Weights of a small mixture-of-experts language model, trained from scratch on English Wikipedia.
Experts: 128 experts in each of 10 layers, 64 squared ReLU neurons an expert, 6 picks a token.
Below are experts of layer 2 (counted from 0) of a mixture-of-experts language model. Rows are named up (a neuron's input weights, with its number) and show model dimensions 0-127. Each number is 200 + 30 x the weight over its row's rms, rounded and kept within 0 to 999.
Before each expert's rows: "mostly gets" lists some tokens that are sent to it at least half of the time; "comes after" lists some tokens at least twice as common just before its tokens as in all text. This comes from a sample of Wikipedia text that the model never trained on. Tokens count by the router's weight.

# expert 46
mostly gets: "re", " pre", "°", " ro", " She", "″"
comes after: "re", "\n", " c", "er", "ro", " pro"
up3,190,243,186,170,171,148,227,221,175,172,183,213,259,256,203,184,179,229,198,155,176,182,194,236,195,131,242,222,222,165,196,170,193,171,221,235,162,163,159,192,202,209,225,214,200,190,202,185,174,168,181,188,227,214,188,175,219,215,278,228,176,221,201,168,176,165,203,213,209,188,271,151,210,264,218,180,176,256,208,218,188,212,192,144,217,129,183,193,243,210,165,216,191,233,167,201,177,166,178,132,206,202,171,201,201,212,193,183,243,193,163,220,163,221,137,203,235,171,188,203,176,232,171,191,177,251,251,218
up4,282,204,188,181,164,187,214,233,206,162,198,217,219,194,188,197,208,221,224,206,177,206,162,253,208,124,214,266,243,210,212,201,214,237,218,215,206,167,200,229,196,222,162,211,146,213,179,258,208,129,242,160,199,198,251,180,170,181,230,217,183,255,169,161,215,251,208,147,146,187,186,180,211,262,234,154,185,228,184,236,202,174,159,193,219,216,225,219,189,203,196,198,209,227,175,196,190,167,153,203,175,248,196,200,206,197,167,222,235,215,216,249,204,164,197,170,182,145,209,183,177,165,143,174,160,205,223,167

# expert 10
mostly gets: " of", " for", " by", " on", " to", " at"
comes after: "ed", "s", "ation", "ing", "es", "ion"
up2,256,187,237,176,220,216,196,195,189,272,221,202,204,256,172,178,189,251,215,197,209,124,212,149,194,188,229,182,202,217,242,264,205,210,202,161,186,219,175,179,202,185,199,211,171,192,257,231,141,220,190,137,206,230,218,191,197,166,173,192,212,242,162,203,195,177,221,201,217,210,186,180,216,175,208,137,217,217,204,152,206,162,252,249,214,187,191,134,185,172,164,199,150,189,209,193,235,201,225,222,258,167,205,129,196,205,188,197,127,224,188,177,194,169,193,201,182,220,224,243,187,193,138,174,221,199,187,248
up3,190,213,195,231,226,202,194,250,144,234,206,163,198,166,204,216,186,187,172,200,209,253,179,188,208,178,200,212,190,204,212,180,195,193,145,202,261,210,216,173,161,165,206,174,226,228,192,169,195,178,166,223,220,218,224,200,235,183,224,172,167,240,135,220,189,180,204,192,225,218,233,207,214,228,207,218,172,196,194,171,196,187,187,242,179,110,189,241,206,207,186,201,194,286,186,156,210,187,185,213,164,137,217,252,193,171,189,130,247,154,177,152,201,213,159,213,210,272,155,218,200,226,277,202,200,227,156,231

# expert 96
mostly gets: "20", "19", "18", "80", "60", "28"
comes after: " ", "20", "19", "9", "8", "7"
up0,173,254,186,197,169,218,151,270,208,214,257,199,163,223,201,219,194,198,210,196,212,201,130,194,176,267,226,223,164,158,179,206,250,144,181,183,227,244,191,194,186,264,205,222,226,194,202,146,228,207,184,203,187,187,202,181,257,255,229,245,235,156,233,267,158,236,220,185,167,203,217,217,203,223,223,155,223,204,241,161,197,212,221,162,180,194,207,182,190,171,202,184,200,160,170,234,241,191,236,177,178,234,169,223,136,193,181,176,193,162,201,193,233,166,208,186,233,236,157,168,219,223,168,204,226,197,213,167
up1,149,164,185,211,199,197,158,225,192,278,240,225,222,174,246,212,196,243,219,191,136,243,239,176,213,197,198,178,202,174,197,252,190,161,164,236,171,198,152,218,164,155,215,233,174,192,227,176,250,208,163,209,147,211,166,200,246,187,188,186,149,215,160,199,251,241,171,226,246,191,174,234,178,203,188,193,170,190,196,208,203,224,253,218,276,156,203,160,182,171,160,180,220,190,160,192,221,142,197,253,170,228,209,200,240,225,226,192,256,187,176,209,166,229,237,228,177,170,204,199,219,220,208,168,203,213,194,210

# expert 67
mostly gets: " to", " into", " from", " between", " after", "fter"
comes after: "ed", "s", " to", "ing", "ation", "es"
up1,274,194,204,226,200,194,193,170,230,203,260,263,273,208,136,224,183,197,223,189,173,127,163,171,173,207,179,214,177,159,139,161,253,214,193,201,176,203,139,205,227,224,150,231,194,188,138,179,225,214,222,197,175,170,198,281,213,192,219,184,181,211,181,171,225,139,233,201,229,165,228,173,181,193,201,209,227,167,187,153,240,202,153,196,182,184,216,203,216,241,213,218,184,229,180,192,202,168,211,149,192,162,219,185,160,156,220,183,194,246,186,209,186,179,201,190,211,211,203,243,166,222,225,204,212,210,160,232
up2,162,183,185,241,192,143,180,159,224,176,186,217,252,179,174,218,208,202,210,188,185,280,181,217,249,199,247,193,202,217,204,206,207,161,241,185,215,234,176,196,196,158,237,217,195,221,221,162,161,197,223,237,157,225,249,196,215,194,206,225,213,253,283,186,204,185,251,189,233,184,216,177,207,267,249,232,196,219,217,198,190,169,169,162,224,187,174,204,199,140,167,206,210,228,207,190,210,215,191,234,248,192,196,205,186,183,211,156,200,173,217,225,163,200,195,187,273,215,203,222,274,217,237,131,176,151,172,240

# expert 100
mostly gets: " between", " from", "ing", " with", " of", " on"
comes after: "ing", "ed", " of", "s", "ation", "end"
up0,135,169,221,240,196,200,214,210,153,215,207,211,197,230,210,167,173,202,212,200,152,208,147,179,228,197,210,235,218,190,140,134,173,189,169,201,242,182,226,205,217,232,152,224,220,210,241,194,238,237,181,165,257,169,211,209,220,221,193,179,205,251,212,228,222,186,184,192,158,267,208,197,171,181,149,175,188,154,166,192,209,190,245,276,202,161,202,197,234,196,179,197,178,214,258,180,221,177,268,193,185,178,195,133,164,195,239,216,148,208,150,205,188,155,186,205,246,202,229,167,175,216,218,191,179,161,169,177
up1,207,199,190,175,255,235,216,198,231,171,205,206,215,184,242,168,140,159,240,180,173,193,242,189,157,164,187,213,182,201,216,197,194,247,224,258,188,166,167,194,220,184,196,178,232,220,192,194,151,242,207,201,210,184,215,159,244,213,235,221,147,170,215,180,229,206,212,163,201,154,173,199,212,254,227,187,203,148,220,193,201,212,174,151,179,231,203,182,225,229,124,174,193,199,188,277,158,177,275,194,198,189,185,215,181,153,223,196,239,211,218,267,160,215,204,202,220,134,193,192,194,201,167,172,237,184,150,251

# expert 115
mostly gets: " and", "),", " &", " but", ",", " –"
comes after: "s", ",", "a", "es", "er", "y"
up0,189,203,285,193,199,199,182,225,146,222,210,181,242,191,219,191,186,218,214,145,133,186,192,203,234,188,219,213,204,241,194,196,180,221,162,199,206,173,226,184,198,164,222,151,166,185,203,212,178,197,248,221,230,171,175,180,209,189,172,200,169,219,198,185,197,245,197,201,241,232,199,128,204,134,176,207,155,245,255,139,207,162,219,144,210,180,186,194,144,220,232,189,206,235,210,256,185,191,192,217,249,193,126,179,154,241,186,225,168,226,208,214,249,196,168,209,183,141,208,213,243,192,234,212,207,208,162,158
up1,201,187,190,197,176,199,181,229,214,240,174,207,206,221,154,247,225,245,186,175,177,223,228,183,204,205,212,179,176,187,226,213,208,257,198,223,195,224,153,213,199,155,187,202,202,187,239,173,196,201,190,227,204,199,217,200,200,239,168,180,179,219,193,217,195,227,248,112,212,247,165,159,274,207,211,158,190,187,205,148,119,213,198,186,200,239,156,217,125,200,215,136,163,221,263,198,189,240,193,196,205,211,233,130,185,264,182,245,247,216,191,179,207,167,178,226,160,150,198,181,217,225,169,170,205,196,231,209

# expert 7
mostly gets: " b", " be", "b", " cent", " bu", " loc"
comes after: " B", " b", "b", "B", " st", " c"
up2,177,193,157,150,185,202,162,218,260,172,212,170,169,169,225,188,178,173,251,221,216,164,202,167,148,216,166,213,225,176,185,225,213,219,196,203,255,146,226,245,211,217,184,246,160,209,168,183,173,145,211,216,268,239,219,180,159,196,276,223,246,183,198,221,200,223,136,178,187,203,181,218,194,193,225,206,188,184,133,192,179,269,170,196,200,215,220,194,198,238,194,217,217,230,225,173,181,180,235,219,212,226,194,199,188,202,228,205,190,259,189,240,223,188,251,228,173,199,273,216,174,195,236,220,159,242,220,232
up3,206,219,211,179,239,168,180,220,248,202,197,192,191,210,177,262,143,192,205,257,208,210,182,223,203,118,225,264,200,199,170,127,176,258,169,166,219,260,221,217,217,240,207,226,168,197,207,204,179,184,193,158,220,207,202,213,208,266,185,197,237,215,205,200,183,133,152,217,149,209,243,206,181,195,199,219,196,224,156,233,221,205,240,181,208,210,177,201,136,221,199,223,182,193,183,130,224,197,218,154,190,169,210,177,167,214,169,190,210,219,196,198,141,188,184,212,206,249,206,171,124,203,225,190,180,213,251,188

# expert 111
mostly gets: " M", " m", "M", " more", " med", " man"
comes after: " M", " m", "M", " the", "m", " V"
up0,207,175,160,210,221,218,184,202,192,245,186,198,159,219,172,197,237,162,194,242,234,123,175,184,248,190,233,212,250,171,167,196,181,222,213,224,191,221,189,226,233,192,168,212,183,198,194,182,167,146,170,172,201,149,215,229,192,220,204,223,181,203,141,203,221,174,144,221,211,173,212,209,197,226,235,199,270,173,200,232,196,205,189,198,187,219,215,199,202,242,200,196,141,173,178,146,165,145,236,194,251,211,206,154,256,215,208,163,186,162,131,171,244,160,157,206,183,182,174,209,165,163,272,197,187,152,180,234
up1,236,177,252,222,158,195,254,249,163,212,245,170,179,182,183,121,181,189,164,204,217,219,250,179,188,214,191,177,249,161,209,198,234,268,174,197,214,194,223,152,185,163,225,209,204,235,211,230,165,175,180,203,211,227,196,208,215,243,208,210,201,244,194,180,205,198,218,157,166,234,213,227,196,242,198,234,179,162,185,236,205,190,183,236,183,179,279,210,174,242,199,155,225,219,209,192,129,196,197,242,167,186,175,189,178,202,203,190,164,212,177,200,198,188,232,177,133,146,145,145,190,226,201,239,144,222,227,210

# expert 66
mostly gets: " which", " where", " when", ",", ".\n\n", " that"
comes after: ",", "s", "es", "a", "\"", "1"
up1,245,192,272,195,175,210,198,232,221,158,271,177,197,169,180,217,247,232,228,259,221,220,171,185,239,153,276,265,196,209,229,179,230,192,173,220,223,216,212,221,219,204,184,204,215,167,199,212,178,176,173,200,216,241,181,170,157,220,194,222,205,250,208,186,158,205,204,174,245,224,175,167,238,242,232,234,204,165,174,188,144,203,185,228,195,223,136,174,133,173,265,229,157,210,206,215,236,222,157,209,186,195,177,206,200,204,164,235,201,211,180,246,189,157,182,181,174,217,194,190,213,184,187,177,250,244,178,216
up2,215,205,199,188,175,234,172,181,174,226,283,221,200,180,189,195,243,211,188,221,172,140,222,180,164,180,167,181,230,207,257,217,127,191,252,234,230,178,153,214,224,193,150,169,195,191,203,191,168,154,152,205,169,172,199,232,213,194,206,230,233,230,225,143,173,260,203,207,211,256,167,219,155,239,207,184,241,244,211,211,182,235,214,241,192,167,162,205,246,139,240,210,265,188,198,174,186,250,170,191,176,196,212,188,200,225,188,200,224,257,180,172,210,224,215,147,165,178,219,185,218,199,202,176,227,206,197,229

# expert 54
mostly gets: " play", " ret", " en", " us", " work", "oot"
comes after: "et", " p", " s", " S", " m", " P"
up12,257,211,200,118,156,233,205,242,226,204,224,235,187,136,190,223,195,180,183,181,168,195,167,185,189,141,161,248,202,210,190,191,215,169,173,168,202,185,235,178,180,229,187,217,179,200,207,223,211,264,201,227,250,263,185,191,211,195,217,222,142,185,245,190,183,188,183,152,169,171,227,206,192,176,219,236,236,205,160,178,192,188,115,214,195,239,203,217,226,234,248,250,158,229,231,195,242,191,206,127,219,191,246,186,206,162,180,149,225,206,213,214,207,184,223,145,198,206,187,161,215,204,220,184,166,237,206,215
up13,200,222,192,219,213,220,198,193,205,204,248,227,170,182,177,269,224,170,146,220,217,213,186,172,194,110,168,187,197,173,154,158,216,221,172,217,206,198,178,152,170,193,201,196,233,204,208,185,158,213,215,256,198,181,245,186,248,233,212,215,195,187,201,205,234,211,214,193,182,208,154,224,166,198,216,254,176,219,166,233,241,191,178,168,200,213,150,177,215,269,188,188,210,215,193,215,206,191,298,187,219,170,185,194,206,234,220,187,204,248,239,169,191,185,197,188,224,193,224,185,234,238,206,184,204,307,119,193

# expert 56
mostly gets: " it", ").", ".", ".\n\n", "!", "?"
comes after: ".", ",", "1", "s", "0", "2"
up10,218,228,245,203,198,202,191,176,183,180,130,158,172,150,179,170,217,231,202,165,216,192,184,210,148,159,161,184,155,237,190,124,216,155,235,182,213,224,175,202,250,230,141,192,159,210,188,245,190,211,195,192,247,170,213,189,261,205,151,149,197,160,174,209,178,193,205,211,240,168,222,156,127,210,194,243,193,238,209,175,195,185,213,186,171,148,166,190,195,251,227,187,138,246,172,229,210,213,189,210,192,182,186,182,205,221,191,183,214,235,201,218,182,166,170,252,161,167,229,195,225,223,159,195,165,163,202,202
up11,219,181,176,232,182,221,204,257,172,240,157,169,211,163,195,133,220,154,242,246,281,249,152,198,167,155,160,169,199,198,211,226,136,144,196,258,238,178,189,161,196,212,180,252,226,208,164,260,161,236,205,216,182,228,175,198,152,204,173,195,214,153,227,215,203,190,165,201,191,203,230,194,222,159,207,178,231,179,209,203,211,217,211,208,172,232,242,195,183,174,230,222,201,195,194,187,174,220,186,218,197,218,222,182,180,195,235,210,249,166,128,219,210,203,206,189,241,215,211,275,174,217,191,178,160,181,173,210

# expert 59
mostly gets: " with", " from", " for", " at", " by", " during"
comes after: "ed", "s", " includ", "ation", "ing", "ated"
up2,256,205,173,210,221,267,220,195,244,241,237,181,254,184,199,180,225,265,227,153,161,215,180,179,209,179,225,186,267,170,185,216,175,197,208,155,235,242,188,231,182,170,174,188,209,195,157,198,161,171,243,184,230,238,165,221,235,211,184,167,169,162,203,193,222,221,219,182,151,209,170,215,258,238,173,179,252,123,141,186,224,222,233,199,168,195,121,219,180,196,169,189,191,232,191,181,196,189,237,192,194,179,232,196,184,167,194,214,205,243,163,219,150,209,202,202,192,158,180,199,180,155,202,207,180,205,151,189
up3,199,231,231,168,180,185,234,201,184,203,223,203,216,257,155,199,154,203,239,223,167,169,184,177,159,256,185,215,171,215,212,169,181,204,193,263,201,199,233,178,164,219,141,217,190,157,249,166,249,259,199,270,204,168,211,180,197,228,209,201,182,218,208,155,203,157,168,187,184,242,219,186,214,218,186,182,216,189,238,195,135,199,196,207,233,214,180,200,145,182,164,218,214,197,188,196,183,205,215,171,247,224,180,151,157,203,156,208,148,165,187,203,191,182,241,145,273,166,185,222,212,153,141,213,169,239,230,181

# expert 21
mostly gets: " h", " o", " wh", " ro", " He", "H"
comes after: " H", " h", "h", "H", " W", " B"
up1,253,226,241,206,214,207,177,197,222,161,169,194,246,232,168,153,205,203,162,225,273,208,193,244,225,220,188,224,218,159,178,224,178,226,209,230,267,220,220,226,184,173,185,206,195,200,183,173,184,223,197,211,148,167,233,146,266,212,182,191,205,202,205,213,244,247,286,178,189,205,189,260,183,220,207,217,234,169,230,178,213,239,180,195,191,209,242,192,187,240,230,203,249,211,212,192,223,203,209,232,248,194,250,281,224,216,100,172,229,204,202,224,207,230,216,203,228,171,213,215,215,191,204,200,174,224,177,216
up2,222,231,233,215,178,198,214,254,223,210,176,243,202,256,214,204,242,201,205,162,256,146,170,176,232,200,159,179,223,201,250,186,209,202,211,244,237,213,212,156,228,198,208,175,254,201,241,172,247,189,204,150,241,203,241,197,213,278,192,234,224,198,169,198,176,175,239,220,249,202,186,219,242,201,222,205,204,228,211,178,178,198,181,202,235,176,203,221,149,240,222,225,180,187,206,190,210,176,194,185,272,202,217,216,170,158,210,198,193,189,206,172,117,298,210,178,220,230,179,244,206,248,204,188,200,234,235,228

# expert 109
mostly gets: " pro", " New", "ro", " Pro", " ro", " United"
comes after: "ro", " C", " T", " c", " B", " t"
up0,177,212,209,168,164,158,205,199,176,236,189,161,221,264,187,233,212,246,166,238,155,283,226,211,231,145,174,178,235,198,230,211,211,246,135,151,263,204,217,159,166,235,191,214,155,210,158,207,167,188,230,172,164,216,180,149,201,249,206,198,187,179,213,203,177,187,170,200,181,199,236,228,194,150,151,195,225,219,222,183,193,198,192,186,230,216,185,186,206,193,180,177,192,192,224,224,168,208,204,132,154,159,178,144,243,196,176,257,213,226,195,141,175,176,165,164,201,186,188,226,174,179,224,178,197,191,202,158
up1,249,219,258,223,163,172,207,229,191,192,169,203,165,211,244,223,238,175,220,189,211,234,187,197,201,221,155,194,197,244,179,154,239,169,169,239,222,207,190,230,168,191,218,150,245,261,242,196,171,219,193,157,199,189,179,275,205,201,208,198,201,213,236,206,193,219,222,196,192,244,165,200,175,261,198,186,184,235,242,202,214,176,217,269,234,201,215,207,229,185,216,167,228,234,195,190,137,241,169,189,239,202,198,191,205,221,178,165,216,266,221,168,234,139,182,179,207,203,222,139,222,192,183,225,233,273,241,227

# expert 52
mostly gets: "m", " comp", " comm", " Comm", "|---|---", "overn"
comes after: "m", " m", " M", " a", "s", " comm"
up0,251,206,186,185,241,218,200,255,162,178,135,200,150,195,214,211,165,186,196,202,162,190,256,221,240,194,189,208,176,209,202,227,253,171,192,191,187,211,166,192,240,150,199,221,213,227,215,266,219,156,226,164,192,124,269,162,191,169,187,214,178,176,215,231,170,200,208,223,208,235,239,253,204,229,197,185,223,248,181,141,166,156,263,138,151,200,148,215,189,220,203,231,216,232,193,191,193,210,206,189,171,208,177,204,189,198,243,182,225,198,174,210,214,221,201,210,171,165,227,249,203,195,220,255,242,158,212,176
up1,208,201,196,266,229,222,204,284,172,192,242,184,196,245,237,182,204,192,206,221,220,244,204,222,203,180,215,185,190,145,218,226,196,223,150,166,173,185,176,166,183,186,239,230,148,215,145,215,234,157,221,212,223,193,189,176,185,173,233,155,206,214,212,239,187,218,168,193,195,192,187,187,206,201,233,169,222,176,238,244,160,172,202,262,201,116,229,163,225,241,220,184,236,122,158,179,169,217,179,215,201,226,220,166,184,187,154,196,288,212,196,195,203,182,182,157,241,190,228,197,163,211,184,188,194,153,211,202

# expert 93
mostly gets: " In", " ab", " En", "ampions", " re", "ap"
comes after: " M", " B", " C", " P", " D", " Ch"
up0,212,190,203,164,218,182,214,216,187,241,211,218,145,190,186,195,224,240,234,181,154,174,232,219,195,203,180,244,141,176,136,199,217,177,176,193,203,201,213,237,251,197,197,233,234,188,197,167,140,173,221,198,174,188,175,201,144,175,272,191,179,175,151,210,179,223,218,202,132,199,205,211,195,211,205,158,226,169,241,172,235,151,228,198,250,221,194,202,159,103,175,209,181,202,194,176,180,190,236,217,189,192,211,212,198,235,246,223,190,209,178,248,178,207,200,188,171,210,236,263,249,246,149,221,185,198,257,166
up1,271,252,198,166,119,229,191,185,178,151,176,160,238,164,196,178,223,212,187,177,269,228,181,208,172,218,214,181,209,253,191,201,222,191,233,205,197,204,200,161,212,142,207,192,265,199,174,223,217,242,238,229,168,202,194,124,241,209,240,189,206,209,205,156,179,193,218,174,210,198,245,251,181,213,142,156,184,209,220,213,170,229,154,228,194,188,141,212,183,204,208,226,211,221,175,191,158,200,158,252,247,192,144,236,201,213,201,194,203,216,183,220,215,217,160,217,232,238,227,180,213,168,187,194,250,166,207,213